From a checkpoint of a small mixture-of-experts model trained on Wikipedia.
Size: vocabulary 8192, 37.5M parameters.
Experts: 24 experts in each of 13 layers, 128 SwiGLU neurons an expert, 2 picks a token.
Training: a variant of SOAP for the experts, 358M tokens, 5864 steps.
Below are experts of layer 9 (counted from 0) of a mixture-of-experts language model. Rows are named router (the router's row for the expert), gate (a neuron's input weights, with its number), up (a neuron's input weights, with its number) and show model dimensions 0-95. Each number is 500 + 40 x the weight over its row's rms, rounded and kept within 0 to 999. Numbers have three digits each.
After each expert's rows: a language model's description of what the expert responds to. This comes from a sample of Wikipedia text that the model never trained on.

# expert 11
router:541481501538525497550503509528466522545578544440599447469542448486438471544484518527599494517568494411491548523418486492550496453473480526546457410542477513494516522461511440447481535559450453540511483482468504466498543527538518447544485513545452484454471490431531528485473445494472537421
gate0:524425515520526505445537623567507468431421575485513451596541419508437442554489522440479514448499537518492511449496474471454452497433533458524519525537515579560476521532558472512462531475556378460617445501458512544484527515507501542498478457532476519497457442542472502535497532478514510507
up0:505524544466446569566490463390496485516432504509519549503448514580545457577504454459500515511472516480498474441556575482520493557520472563443481492500499486487488478507515476483514526460467407519463475486566479563483508545469551523437448514520522480495491501529526480428424526533480489489
gate1:535456510507470482579544486535381531523514564452574451500512473563534538586627442518557528516469472510483556545464519534433556524464517510544546434467487504520452500519535503412494462543575485565456444489442568465438516488532500464526472526512533577538428532493454427495503503521537487485
up1:458431427517477575440504516498465517518508576461561478500532524444545530471458493508516429479528458488460497546556488496481488483450423537465510430443475542521474490486489512462492473494519453477477397456496538521450436448492428466489524561473465485547473493415511454583550489559469530529
gate2:525512531534549502467542468475447492512496537501474410490548602472499506535450518519478534460615504523481483531462494511470477513491495493527552484423474489505488553547588495501527500448573509469594447503440460458459506606549530415497552459490497497456489470524474501567426449559562563539
up2:486516486483554501546484511510443526437488530529455514520526500524499479490439456481529455450539536496511429484594504547515536511444467482491475485488446493498530541548530568489493555448484553505504533483413476593556465555551498450409555553479481489510513452524555486477483463516545596572
gate3:475421460480493524524450475489490495474504512526568456504473480475514474477474502529509421455431505524495531527512479540496540511487518457552513443463459489475533464511499556622526494428502470506509520440491453437491499518434518532446428488537534436538498497532476481481444496430467491524
up3:504494519540463505532470490557453564481507486465504462481461497589581456487465349492537538529423465470515512487488475513529449491514536490466495538559531480499435465567460540532495479461491457506502589495535460516516486504485546464476413482514505539455501505491465472521527475522516480443
gate4:580478530478492432469489533449525531451470505513567563492481477512490567445512491444603535541476539480544511550459477474445590499415461576511465446558547549473470509462514500480507471457553441542436398569527533568521514428435537465465539542449538477486491424492555481515537468514410502481
up4:466541540508465482407494537537494475545545479498454473519532504506531500478428500541474497446549493430483541457454568564470512506413495508488425482427593557523528523514499538533540550492476492470498493524525475533525511520567405532455506533481458489429516536509477488452510512454539499447
gate5:506593522523474471473516433509539508493485589464558512452482410445498478528428486498563525521435470506456581459462497456510476501514480470525496452519467488509515530531527437524570556535467503481552466547507499410478521455520556506495564497430522509552484498492468500591498502481442471482
up5:498469551502571482547575446516528557412473479551489478470481475509493476496449527490513445555527554466483534504465497521539502524467543448476434567533456479489469483508511481540459496544444508554525447489445540481538519549477522465478463534491499535544496536409533484450418457462493528548
gate6:601430472485518560482568529593574523455539434486530573492499530547534532547524474533553548546510488525513498475506496500518486445462551517501443527490549497478605492399527504518497477535496461531490454495471558481497486491541450493563482477515552500500512476409534490511452494455481457440
up6:536546450488549497550572492552519515459546504541531508449503477500453475516591550499464540520468582480492573400433564547526487501529488535544521517522482477483521525495537536458437443456476412530568448462509493483414554553571500486558471527493485511531513501529540431522556469523499408519
gate7:488449500526525538560528470547482484528531533569570486453534507512451417472526528444496479599521494504495517430487507556527528490455518470539502453533554506519494455446464519541498547500533520467516461496506477482454529467480516475477422481591503523440468519534575500510442423443579508434
up7:534446477517467427435595485444473434502478537519566528449510469549534483462526540466446500579558523479519507410478495472543487522463525471565429551482567486515521473493441482471531557525490469424526524503540481520485509486498545544522511494518527531496466508534439521461436440502527417423
gate8:525487455489498545490460503488476507577516477499503509537467533513446500506571564498481539462518486531517489528519541549469427502512538492495451585460515482517493504505449477474423477495511528424480509469489513517464459496419499494525540513522479438505455513463534506382471480534464547454
up8:504470445435485520516462513495506458553519503531480493555545482516545517494505494548485529489553565537484502524517471527513482503472474491512484451461486433503551531499458473501466468504507520475507540515549534526465520467457486478568484428553461405511497541487448546451456462479448532487
gate9:509519493496511456514550459506464519512550602409428464448504427465478521514457546503424521523501499466507507493511417480474466428524528515520558387475504466544459542514452494507537468554491529504515472499510444510479485513486545507510497523535473546489510505463502468548487531482515514460
up9:491528534497468558497492537461457516548531526503474532534520485539581538523545490513583536460532500427472460504517451541479542493468499543513476489512496497566490498523428527517491547545532543505406487585517463433410415553531519586523433492518508424435530505445512455494561541519506486498
gate10:544536506492521525488519508475465464525528484534470531516561489458530522561468466551556413509502431437570546494467476474558473494478500465509532486555551566489499509495532547489520580557492511509573482440459475471457537516484519351493499466486456490537608512522420484499496474526493487480
up10:497508483489542547560487501464469472530538458503563557489502508481503526525524468521504536490569560453519469494520474456506471499483496504509518522586396517491447484459416582545547575420506539521445574505488464487517494477483514443574501389521495471550490456482461493493451477470499434467
gate11:536531444492508420502538498479472518501533521518489499489562468443522499477515507482500491453604543516573459473484431524452490381534469502497498489486515517504502495481486452503541510507444497459525482477476547487507512555511488451526457457512532481464415483501455515422519447539522493493
up11:522559437530550545439512507540447488527611552540531532520463468469531432424563543540421483493572594465497501510492477488523449549439470483514424459567428488495520466544510541478557564538512533502487540537448459484531478518487428559499600458487532482469488462510467467448453484538511499498
gate12:464501487495469552500529502494512521532542549485579470558568555520502528474455485534500458494520481496542587520559550500467477495543461505502485465500462456505415531508424481521497489439523455481408543579436513463537524539527568496462508484525454531469532429478451455550452512462444480472
up12:536524478620464493468516513478469460563476483458407471443546543470535507427490554487507501502465619562546452449431503499545526538497489482488515522514498458504589489478578499537475558533488565514505531468480443500495480552529488450615553559559511515473476553484515544406480424490511518530
Middle and suffix pieces of common English words, especially adjective endings such as tic, ical, ological, as in pottery, minerals.

# expert 13
router:516529499446518500520484529536621506540466556539572458515497510516460509512512481440497468468477559511514592542482541517555499508471439550492502501474447522432560513531530517494443471519496511544463457451480443512554583469500503491549531512534469450454430536483473507512516445460490503475
gate0:521556437552471507483460511555499516579470518497559478509506454488471460497530484475458540456493496478457551435437499524445525543432513461532525528486475508463590530517512462546503439506412510562497433467513529474474498443513572510499484476497459482470482473571462527490535532398484458511
up0:481579449484561527452534465463561495486484499487481501482449514484431444479581558468482510418510445541472461504527477523495516456458482491504531543445488491512480452458515483445518431490479462459447420490441469536507519437499535535554477469432522498519463495505547453507514563484494552516
gate1:548407487468565540511470540509524452470479496464504533556424522535484567507526506466503487515454492551512559453509512509496456472555403460492460436462436469539446471488522576469435529540491481523429483528386489566517476489492526537479570532444458493440518445444535499494523421566482537507
up1:502450460484544428517490532432471496506540514563499457471476467481446523533541486497521522611511471587425475457532464490518476470524420501499496438495511516528460435446532514442476517488495542473448526557475501461542497478485475472433531527528534463437424461453439486468547489549514494457
gate2:499562506488570537509513493432463489569536581597547527498473578475495446425504460572566481464469455530480574572484548537507469579496486556445517495507532459446480530452468515497495543488535507539527494526494452516494514490481493470476484486443482580537551461445479459534503449452402377449
up2:472479411457524514528564530520499509425507473508497460506546493488517522484551494529457481475573462551549493449550473466448459499519528378534453501492435567492537527520457474564460452471484532529423543546472461482488486501523505443500482551539530593462542489501543479524497516539513442455
gate3:470518461482437458582547487449494469542548518499545539543435481483495588542451466503497472509461521501555608505563455527506460520490496482539511467571486514485464557477510528470491512526490455492530501495482543553487474483360511411531436494484463476492505473537425458530515482503534475495
up3:511485450496491456492528562552510454518492480494552537493511529436460522568468481607505537489537519429538498552464425564512495431557452511602532482500486527494481526528534524520502487503501445435502489450523516516541417448423593461560470462457517497477494493479471477415546447513505526531
gate4:496529544490600504525501520561516525522410528542485469503490530446496548452495540471527509496552519484569544441488532459537497539457452500507467524547441430451462501514510513583493457442528519524453437527449463534595510474530528550490425529504461476469505476510478518573532488468519528497
up4:563498510457471513486539558556447476507504494449561532451449516494473549432532516458481510439531466473456524504484492497521507503507466538502489475457545491511519439491535481554497390469522509590435497459537550469471544495519506444521521498480471505550517474513500517437478490507519511471
gate5:534437456505470519478534475532491525554475566512517469517496476505571504414533500490528405523461494470506549548496479570597467440610477524554556523466552497494580482574536521534541477434519541452504562474472468562478464556478466536517530439495507454570397513493461480462518463472470505537
up5:465454525545406469563457490506460516440521499458514505502444428501538432535464490471511538523501487575490459473495405510429505499442496541547503480542510526460438526477504532480505439404527523517577446493504511524474456484458497509474485484532554496580483438492504513541507533586553490520
gate6:532587516491485482427519476518541503510437426573495429462435450491568516494491537479424476496437508513546436477487500470525458509542466479521544533438505527482557562393505456484474481526489498508535467516527569587566504501486462437517522463575475530503507477547506522404546455518551557546
up6:513480489520485502487542469478494474594571519513576476512507513478430530478557443512501445551581561480558450524494523495523543519461543448511479586484505457473517551449501462556480461555454422498487526456484512486497504535511500545488497486499508524539444498487459488589470567567468438421
gate7:524449542499458459557498497581529478486508463523525532497489491439443490489585523506559559458567494519474556444524434498422463443507508398443541447543425463480512504509485487540489502512452531527481497534529504463495486467540576554500519494522403487512522494469504467559481473541513539487
up7:512541503545548488456551511508429516558509516507559507502450461530479487521529484418405522533473531511452392508444431412534493600498485541484458549472547474496535518534571478480503470519532536473544428413484528532510536454503481531480500578491507526571473513566523583486522492492469436495
gate8:486531501464572532496466471557476542465470522449413476491472513522515507491513552509435420444532425541459554394486522517498479492440478520499503530455514508568470511554547574553481487527541529575458450527476484514464536488547474494501499509495484499542586468480532487474437451453525452499
up8:486532485435552465482541594575550527464471528460516518481438486531499501463447486548418583555485509489511565500492440489520438517524504495514489558478523523428440436582469487525501460438493558463438513505482534446510532603485451513537489464516493458516515532457578444490513496498482531481
gate9:455466491521473545580473476513574494498486537468527482402529486472519496514484477524470469614489439456543533512446420483425392511528461524463475494504468473499482571498558483454453470430457496561466460499562554514506476566520508491548503473513462462521437469486507500514482524488459560476
up9:562490487526474464515569457468466578440508496537594517432490550477467507509474515510518458421445462504474521478546523467546482519506484465511525490496556451493535516555399475572549485461528552472550529481479532563537461493547421535513509490419455511447515503500483467497560505580605496534
gate10:537560491479483559598541531540551522532471534521482557474454491485435542461518502447524456496512540531541452538545469468487464502496506544504481494500491487502461508563479478458485452540512516522448487534443524521544521541459534563597447489558483390490544475456555425519529470501460537503
up10:466418540473482532521546443511504439588434564497434491476535514523467591443545491435452427507601510429468554525505468465502453492507542513478488499473610570553560499500507487486453498471550555507501465481468532488531521510562490537609507493576483417441463488513499440500426475499481525514
gate11:548452535448491493504507481518516562526519515541549493492503497496499455569479475425467491457528527417495508462509469567464438493525435523503500561510520462554526482528511502477423476429532565509518536504566499496548423534430456468432484489521485523436480444448469471530537469519498479512
up11:459502521494471499454475464490516484529495483578455489492500462425466518534480460487398461521543543464544534480535483558516467546403469487537440505439489508534534486535484506437507407406466499495551514560513461495482558474476486457611457530567543460553441422435495440457490475512456539460
gate12:503506496499510482449529534550513497498524495534487576475416602451475475467502527491554489448538521433458564558489542517529423541472500546551511506424548479480559542474537477459436498485539476507454508521486478526587494497497538484533507496520508547559536582541555466585504556480548491526
up12:431467485463526475491559502461528511621447398518520483562484510475521500480475498453558404468474511504541560440429503508550532487504493507495566487544536503463471460494575458536494452444503524473468541494518458534505526526516514544488557539565454486438513474551496543482443443536526574471
First pieces of longer words, often Latinate prefixes like res, rec, ass, exp, cons, inc, dis, just after a space.

# expert 0
router:613542506457513457525483476532526537521442506525560448444453547530490564551520508573569496512488508527444481479546502512487451502463509544553527497543539480486576559431467477482500523509432479538484576570443502410529519507446536519508536557535475552568504463496522568436508454513563480524
gate0:507493443494467553492518487479484554423455461510555499465489446514489508535500453524452417459476443412485538501587443537502495494450497511512563539528531503481413497561503481517468459522477438460490527436457543481517493484500482447483467543557441523491448435530500568476489484441574538489
up0:552405498496490455470414447565459472617505512500519537474559471540516472503604511561495429505461486525459492488467425471490479528518530529502503526467521498505522503505447512434496538442532511473517432493517464472497473473476391530537535519447556426550460475513507553499500548506499472455
gate1:562497468469485488513518460525510590507463490437501579479492479545490543436473547506513514489596466515538505511520477481525478487516508521480503538476572489516566551539492495468524452510501536616525479518533502460466446501511492566549435452485428568512542479493507502547475468481474539472
up1:459493508478528489474487517536492535514497467480547467466453513509455518498501510539524515481530496526531462516488576487550522514496501521472507418452377440509523475560425505475537565501485517531486519504542502494463526490392474507449521572538599563488466485488527451500492508551505472495
gate2:605473430459490456559467490507498488527525436508456475508521446435489502484395483479492504524497575579425421408539529481487552562474451498518498484527529560497480558503462509508441530533484487489490466509487539433526492469492442521479508491557469524479547513551533461419474466468500498502
up2:506469521541503479516558494564544513479453526465492439525550502417431522500485539505540487486532487510495536467457484544511483502466526502515454500470412474514525464600484462481498471520490506440489540485486510508431520452402510482471474559553463510484529505445566538542469493525484541492
gate3:484402558477495514555488458548556527450516532432510473540576466489499562500517441499531540477475504500442517508496524535415451522528455480447502515484449530498553460476529469554501480530446529581490453477536484448498570487545549538486523503564427504508513433494544434492517442467522484491
up3:543543490477517533484493485450483537528505476516580510459493426503463500510430522498415471569454455474527505486559437491541459468528455527473523572473510505553515558501455578467471512514507520500457540488532539549527497496499458556554494454485509476468518531489504531530535515573556529496
gate4:491545488557464498509516497510481466519499489542561457497500519522528498470466508487492499504464526466428484550451566508500583499478544560507471530529461558540493465550567468501357467481404491488498484537512479480467466555517541514436495511483529466468519484546494531531384594466543517512
up4:465455491462523432448481480478484524533543507540531523525528485535539497450517525516460490451524456501557570451549480541505451506454550456478569518479454476473483420459416537414559471507466521490483590525527514455502475561525508570476458495469466493416572555512518516515449498552532557501
gate5:560475433481502540482466481549521509540470509535584567484446538544530566549506481591459393557475565514496508538535565486518488514465513472562473502543465525545498479496430520506480451482547518511552610509445526490478560487489539534470452530576565547520393467467483537535459475443480539447
up5:468512490449507496434499466477542510488544554593485505543523449455547447544465489524459546474501472434563508453466474570432508510487513568544493425538464498524452484536468470596478474494395493505528548548559521521494519501506493526503441497520449537547482475471532462464520510511515522460
gate6:526503454592532495439480507550468504533495508531461508489511542534563458475573526464556572491536547507544537534478524450511500490515520531487507454563449489467525510498422477469464481490468452471529531442436482561516504479493516536485553503546469497445530557485523498444507513585463462534
up6:423496525501470483437494498487540564413492495531500530433533504475514527538454546507447398456523537515454552436508465577528499540489559479519458489515483453499479513472549595497458515523473501441423517546481493504477464499593506422444471529517525485480517466481498538555509530554534493560
gate7:472534528479556535512526448524507528497489506506539531476508454522522567415505555417525490500519413557539459551473495448487484485502535559494451474550533528426556541496484487537477538546541436499517519504553481438559506424511529534484484565518563518412555484482453539479494515480474475467
up7:476393471472539559527541560536545521451436488481497479514546448525507534466428461539508523539473449532523495466439545443479474509490539520507521483502480519500447447474546507481441493543460478490472455435446512427425462455548512516438489503517530535535486589503491493580540548570516475488
gate8:591495520456494510507443491562466497511486458512516539492470504572560592514478555552544492533530445530497494535499555456522490606505529510490551483481483523514509463562528498526524514532427457425469495515441507446578484506458514505540436575526540486483547440493551465478449471427513389464
up8:437468600478487537528514508554469492485489471487481492538459445529510438433449468488458555551455497500557481499433476507506481503463533513503490471402499495489479481427474466518539569521533526506479563450529516563425490474509495512515519503474526478490541482493444605540526503518504517527
gate9:475447422494563446507488508553450474505497531559462474485471523497510437528490448488536443541530532522471521516451541443547559472565521503459430541511521419518535523519511500536536398505442506479480508472388496434543506559466483544481528453513501512511479501527544509477496521511487498498
up9:430533527448570553568487520542452463497503504453550441482441590512520477550571455481490559470539470478514569530470455579434527487465535466535520457460493434528577531519498559491481525489512441543491495489459546556522524500512583494467576526498486496567537543503492521471411592467476465554
gate10:563455519509541524541509558470531457540475562501456461488460445515502459449533602552458477458519542573514520428565502503473470492490508419519472453539495548471545544492528531411435530452532537483530519473471556481543484570492508466578526493528463573566437488473454510437494472465478495479
up10:492473553549469529452495421482509454554537500512522536409443545486462513489508500497540578486508509438470460534478533559558560560529467467496443479506493452480490482495454444523497487513383534473495465546568469459474471516432520573436513510533593510527446526538471531470539568470493543464
gate11:568483494496527494509503493457408506501457509537505487456496520552487487477451437481510504551500483524522508543470496475561453507474502532491521510466557503495460475461578510509505506480487512554433510595481529510399506513608550484539542485488484524475462445497570590536515495507459453531
up11:531502536492511476501507592451583515508544503510552484511457536503517490564567468449512551499477480463497500495501518540476494438596574495567380479487499507533460523504539476554460539459559462462474478431558533522498574540475385467488543544525526493506517494478464502429528471518542532550
gate12:507514591459504557553500484491531483444451545535535492486476497499566532507468425548541472523519525503458483487495466471598559517552524522496471502554471539477551466447494503505512489517477535433517507473437504519542554493393562539446556443523444468489571443501522479524501498509400487491
up12:460470462445520555594514427456427526443572497510521493452503487469475516475435535515501491509512482490521501505457383500490509487486550451463604461536504522488454481457490505505543462453473525484459526473488514511559517528500487501547549470519504562510430486450493540569533459492540445535
Single capital letters and short uppercase pieces starting names, initials and abbreviations in tables and citations, such as T.J., DAY, GIGABYTE.

# expert 20
router:439500598449544520520466496504492514556510519459518467479506485492452510502485514481470455420500529467542496540466481472534479441537497581501469517492478481474519517487490516415522554566411582541505582499580535492555485526493469516491453547470459548456457450490448552518428520517518577481
gate0:485451540500551467527487523523480460557443592553525503537533489437505469475414484445479517416489502488502498457501508532486542459531498514545484476558494525499460443546543470583482473481473500492445518477474488502543484489502493548479523632491519520480506545511501521506471564498542507543
up0:547515373437513413418498471515461506467439519485542426483518530520485491530459527452464518565485513447481525509507479496565492514506479413427479495452490494532490501485436484498487503487520526472546515492521448546543510521592523483520557395485514459500484510489492483548481473456472512464
gate1:514469465534415509458488420562508486543469522489509450486492520505558525549494522500480575383547566512596461502481536444507421506451533459504539584519500423468493466537520541471547474494490493576524515521514557464514541547498598501474484505527452547482477465494623537511442518470494523473
up1:459391491493470414538449491523491523553501424547524559518476542479424531462537585493507449494467470498523419536567551502537546532492426523519514428523473515503481471434437444463523505591529449502521560468507446538479460518532482548493532515511556415529530505529515538500507483557456523529
gate2:524546523526542501452483515461509475412485502503495475470482487447490470515511443496497475468504565461566563572494623507512555552524467538561471491430437461469531432567482461431478548518463477545504496499504562459514504503484554548517484484455450490467499477493467494509492570536474482551
up2:489489537486562496487537597525522452453517523516552506568472479426528545463479463547462508529467414579566461464541441518572544475516549564555459529495501482462518558486496547427457542579536535565496499501498466509517512570568459419439516544491515477499521496483489459449575516535532504465
gate3:531523493557521484508488484519497517515604487506539487524483540549509561432465500415460542496436514523531564540496501489519488484518528503536513492527491446481511550539520492443437559589479472551522545528599442599533534475453511572523547476521452586570411459510483500520461486469576446517
up3:537510527572482582396502484486536514562487529528418492490520480476471478511484515484540466463533527535425520437485512521487552493513518521431486466556513558481481480488514497420526413438444499447469484529385493482490487462546486478438537451493496479498547461527514503498564445523506485457
gate4:502459517479452577518450496458501462521505477470481505465467475484453466544445511476503479477448473446463514472456530475547518469491471515490491455523461514526479481515473501462477481473559484461527481539411491540510563492465453521530461493521489512543504545475506507462494492493432480471
up4:465473507502455578510572491419526456412518440493549477566424425496486442522387480510535567472469512463523455479502522398549499482525549486433526495484498472441472500507423456470578553504455515503468504441458487524473497549456567428473402504520424472492472486486535523486500447578534507521
gate5:472465467596478360462489478497501447538495546440474478478482462514501498512480451502469558432538466562498507507484423395485539488510467488547465508415450471501451462515466498521519592524526507541492520597504538495553525549540469476431505536549474442474532512530579468511425517479515500467
up5:507536468504509413418528526519470560538489531466520534457510494470494454520546478499390494469504408522500462542460521563459510482507481454463519444473411493467517505520410464490565492435534571471552493476482496525572529496434437519472477510553538532504534602461497470401460504558508482491
gate6:578500510553426450498492500457371561542545523533495549533503485514481480492547476506506503510483532439471533499467570498537533511503470473498544605445568485515462509495504445491504478508446508439443533527504572527504459533494445450505481467445509519540484510454474450495444536461517518504
up6:487564516451514574518523531517533512535484608486518475462445520508491543476434471529448483493465526490461464539500467501455488504502464459429507508519472561479509514518418520478549451473487528491466448501480423517513523520555588483502484568501513448508495534560556493502534487465485471513
gate7:590580468525555605498513453503464529449531527519470525424505528515455513506520423502489436479568481396505498522575525439503455531533489512501534468452526455507460457447505545483446481516440505551548524467504408499465465481568523483421439521508472498528511505518510484493431423477517523482
up7:457483543558475498463487452463534515550524470506526487550547493517496419505504497526543586553451504557496472444471399463498582440489466512450506457486476482489497517506529471460550550546572587498509566469490461540472509564512502468534530540503548471459432546467511538477553542589433535537
gate8:511546516517481495476395618471528555470542444477493464508504474548545470446497578524476491485528495463491459542497519539535494554494522558530531521486475509514503484460513500509449528541526501489534508495546632530559513484497485546525500535530450480522495468493493500508538428502517475381
up8:486508498429549563548509546579570466504534489494492480444456518493525530428528569499475459510509502527528500545591487511441554519519501481548497565535518517569523497535490470485512538580482547564474564526466537551526480443535505483471510536502467523536473536548494526499501519461427520465
gate9:516569439521531644489434443513504479496484448490547453464565535474486523496517562532495504509519551452546482400459533514506544470539509513512523509465472492492444535493506506472524495570542479509423427578473549506468494509491578524516473447537516449444511526482481415475472487411437496408
up9:506494513529541385434429466541536561405474507512437461440532464477468485509457469531505446550426451495517482537534520510537424464552538482500479423544525570492477462551460469466525493492558485578460458564481533495503471521480498414517530429465526517472483492471531476478498470515468446577
gate10:455494510492578580553456526469478518440466574536515567493453497502540410549462536514531518469431541506521514564524492446530502465450497468448509570547420491538479489519544465455474564493477525503475553427477463518454496488494537527510422446529483502486480480525440552439511503491485538528
up10:484552484523590514509446481508501554546470437498518584522576512543572602518495541469536472472545496492530500481476495528524485470463493549533495505491565511532528508518426508584453415560517496547474526547511498482501543539473464510486551551433510538523494544445480506527494579498508502525
gate11:533534470526510515476536480590550523506479578512546526510480566588556499427522452499564542481464481507507528526539470461467498467516477537444475540530484512509555545427540521498489511455481506527507496500493478437427491566471536439545541580563442504496527483460505498543509582489509556487
up11:507539553457481506537489521459459490427485432496416535462515518391492518513451547514439470541446542498441477475426491532421481528462498545446457464494514446529544539541532497502440507509594502478454500494473464433558507455461523450502461482536527459436465518499476484527532450527462545500
gate12:515492498493457559548480448493453497515517554593499472517498515517539499507525518503504485444521411496519524494504535419578506415509534489525490482471458449464446519500547476460496452498505562497550568477519430538503462511541512516517543550490436440455475515477510491521415535538473540463
up12:538434478461430452490441503405481442462509478533527513506529512428473563534444517531546547395401567443499513531514514466504487509499509464488535463507538508516484471533485470447533458470495504488491488435575499480482515524546478509532428439506514489515442486543479535521447496502490467524
Capitalized opening pieces of surnames, foreign names and genus names, often after a given name, such as Ho, Ko, Church(ill), Sh(laim).

# expert 5
router:594545495374483502484480495517487486527559514507569480463472513572470517516486515447505459437501523458486495523519513514517513456451472542529451466483434488486489564471525464454445578586452538555459564506524524499525520514498482467509523535509509504514488449494503505546490461573469547389
gate0:530544524535569508425506493470536457525520524522515455513500407468481470506441533549567526544482525504485530439532522545490499492511507445476525557507506468457540543436380486490446525498458501481547445458595445502463481505465500509553450461472484468482501495508555489544479490470520394503
up0:549520548563494588517509473539555482486534503526518454512526463529497474497439544534478509481459436562420502509429551575523499528486456517510488515488503411507508551552470490528498415466479467468505507493454538516487430491532482427470539496483464531485519474470559561513517515512469468537
gate1:466497570527439468562521563535462485545448543566560546495509501525509463508534525514479506590513499438474524493484540570567467518547517509450444506451457499484548491429467526473475507534511545497529525548479483403531449459508499554487516467502557492439427499505511523503462422481502490406
up1:466554489513517550495500497584468579433462503495492532574481426507466460521489523429513562513488552501528437502513480408574515522473447538482461526481469482484534546549508480537499494546496456530526560472524507522568545567548448452554584454484446465476433457484492488502472515483453551536
gate2:499431476437464529533479426510465502519555473510522481468509527552571482457460537520469514457521528455511465528467463515492474483443454498427577558531496530544485514434515498481469478522592500529459533506475490538536521476488569496505519462490479466492482469454509606490448422474468498502
up2:513509507504498536567526515541451459495530536541464469518610470503446526478424466541501497552500480476487448468462496463529507553475512529453509504436462507473501504453531598482552488473409465450495467433535461538458458479502530404478513562548475473563567494556461561493481471493478455464
gate3:506571484513496580521498509507475478566436530551521564439480518534465458490433498492475481461512493554490421513522523520511488548493461535486506447467469464465538474481503530473412435461478543542526488461451449554484522538563503517503564497591493426514532547526595494514495521541374483533
up3:520488563443444465572517504561540558553478582525533427496385464534459498465532533487511493429497430525526538488490503557548489534459527558532528462492492476545472511514408485526482438473487520472535479462494440517485498487481491480449585539464567514512512484398465497433564510486510522547
gate4:418515457575532463489531518499533564434520425516582507478548457478512467486536472471424490522416508557462480514484514468460518476493465479526559471529470515522515453516535575500494504524537531488496503537488531532490449528484488529460569577484482457486461487497485506472555460448496535428
up4:555537504408465506500516466500478469501539535507506503477559485472439552473443492490467508538505508487523494497455436552565525492527512514445495526425541539536487500447523422443493499483431618514563537379538490510513477552529556447500518498430507512521543599511570530466493494555510489515
gate5:442546507436507512491514449467513495553556506457583591470452518445549533464534503572517489504515459494500506551422494521450543507555448527533476438484470493488545442457496588522440436450509503456482479499484534586440485522528548525535487477507500524465476484567568538494428495460541482449
up5:454482517488566426555532454515527505484470515494607494464548461462516529481511466516484503603506530478507519521496441617482500394521553575520535535421488568496516476537477497468467530504551481522481505543508531494538576468428513551517488511569405545529479478565500502505501499528478472532
gate6:478495461414514580514547527527378517536489534469454559453432471432471499572504476487507443514485465397517588517477469520477526490484451460504537530482452466508556458561481540502508459515516464467506503504531524447417471533564566555497463511521524540498477498489471459448522510429475414468
up6:456511547532565476474488486490455541530520476491522454526519523507469526523482416543534514515476483533499519573461509471470474498490500421504507405459526471484459543504488495547469567503505497526539468518444465538499480520507527507505489547523558423562459567519442486526496579598550508611
gate7:504503503556438468573577492476495501472512584442566486527479434528486544497499503531500592474455457452491485538474496463470531515461559532590534458506542533461559496610510512495482494510522513545431503477462446467542510512544512485538498522478444533506510473493384473512535490538606522497
up7:499465535483487540450440516464487465550495471491491513541514499538559479474502542531527565489523531510532476516425481603527554506542453509539500515500503421511523418532489437524532540535464509507538484472568458449497480442509530455467499443552475528506490446488482426508564502506474550534
gate8:590552542509499492492542510436511501481471505523474503522508443519421481486466495505521492382510544528558484508556489516476490474507511524467509486455462552520511555586489536510445489498445545495520526543441531425499519470471566563500352498575524514470490519537545534522540469525542521470
up8:420512458457475491520516494516511515585522477446525485489448541461516504489499582535489547516498459459543573481462493546523506480464490530440446505492477472589491489543539499511508466462501552518469478460532497494469437421539451377512510559441574521500449539507472485511474429461555508463
gate9:446456488581443510492510472468485514497533514501506497498477439516484535568546428454577460505454448551532505494507518466494470521466468486515539474547548514501506476561460553487463500439497476491505499534473467623492496466481533469476468475505471476518517527548515420578455523522465555464
up9:537515434466528546590518467534496526501423464445502497453492531546519559553561494498504476501480504515533443489472546479503471533474448483478524502568550502453477587558523520492494516517475481488423421428460486476555470557435510532516511594471455549513535415483513441502521476558552432439
gate10:491498470514473556463489479510554472594383504512603459491463442476525561510409517450562508462429505503514485458633438524540494508491492533432478478491480520503552517431502483476497502488470478511558484494502460493533538531479450483485508530569506552494514523464508441558480497498467513485
up10:488505514513484531539545577508539409592411552494518506509510563504517556430533557460496471478520522392458497515515471520511422501552464540410473539461469404503500510475454539488496478473498485488443501509483491469451498463443487501506562523474453503456491483533491450556512448521475518535
gate11:485516505558484526464574546447504470549536496480510457478533481529534495497479596559526455478469450558497513446463487548542530489503441480468538515484501492482472415395504517501481504500468490485488565466462543551577584500458491519477508498496492532502524578471571515493487446495505438514
up11:527470514373629436550488486519410518516452515513450539479543538521430494511466399477602438542526467539483524566534518533513505459517484474464501565583470478477528568513505506548481511465466554532436495510445528466523476507517504468534498502503496507444463543499517506528514507504433517508
gate12:493447537504512457552530504417511512496501484503484601501550513530523473543512539439492488516587467477504484522400494389532572474447535541551523499460469483535507573480498407500506483519485497567505438505465494545471565484451547490503511499517556486477553448447399480457456511508467519541
up12:500550442515548517502463488545491502524537451455459449430517556533513486447490472535495439493471530484425495583526473581480484565538470442440484528521528479450504483520512525473463486480410478444423536455551556523473492516532434535546553490452525492511523521540552493503531507516552517536
Middle and final pieces of foreign or proper names, especially places and teams, such as burg, ford, kov, ton, ong.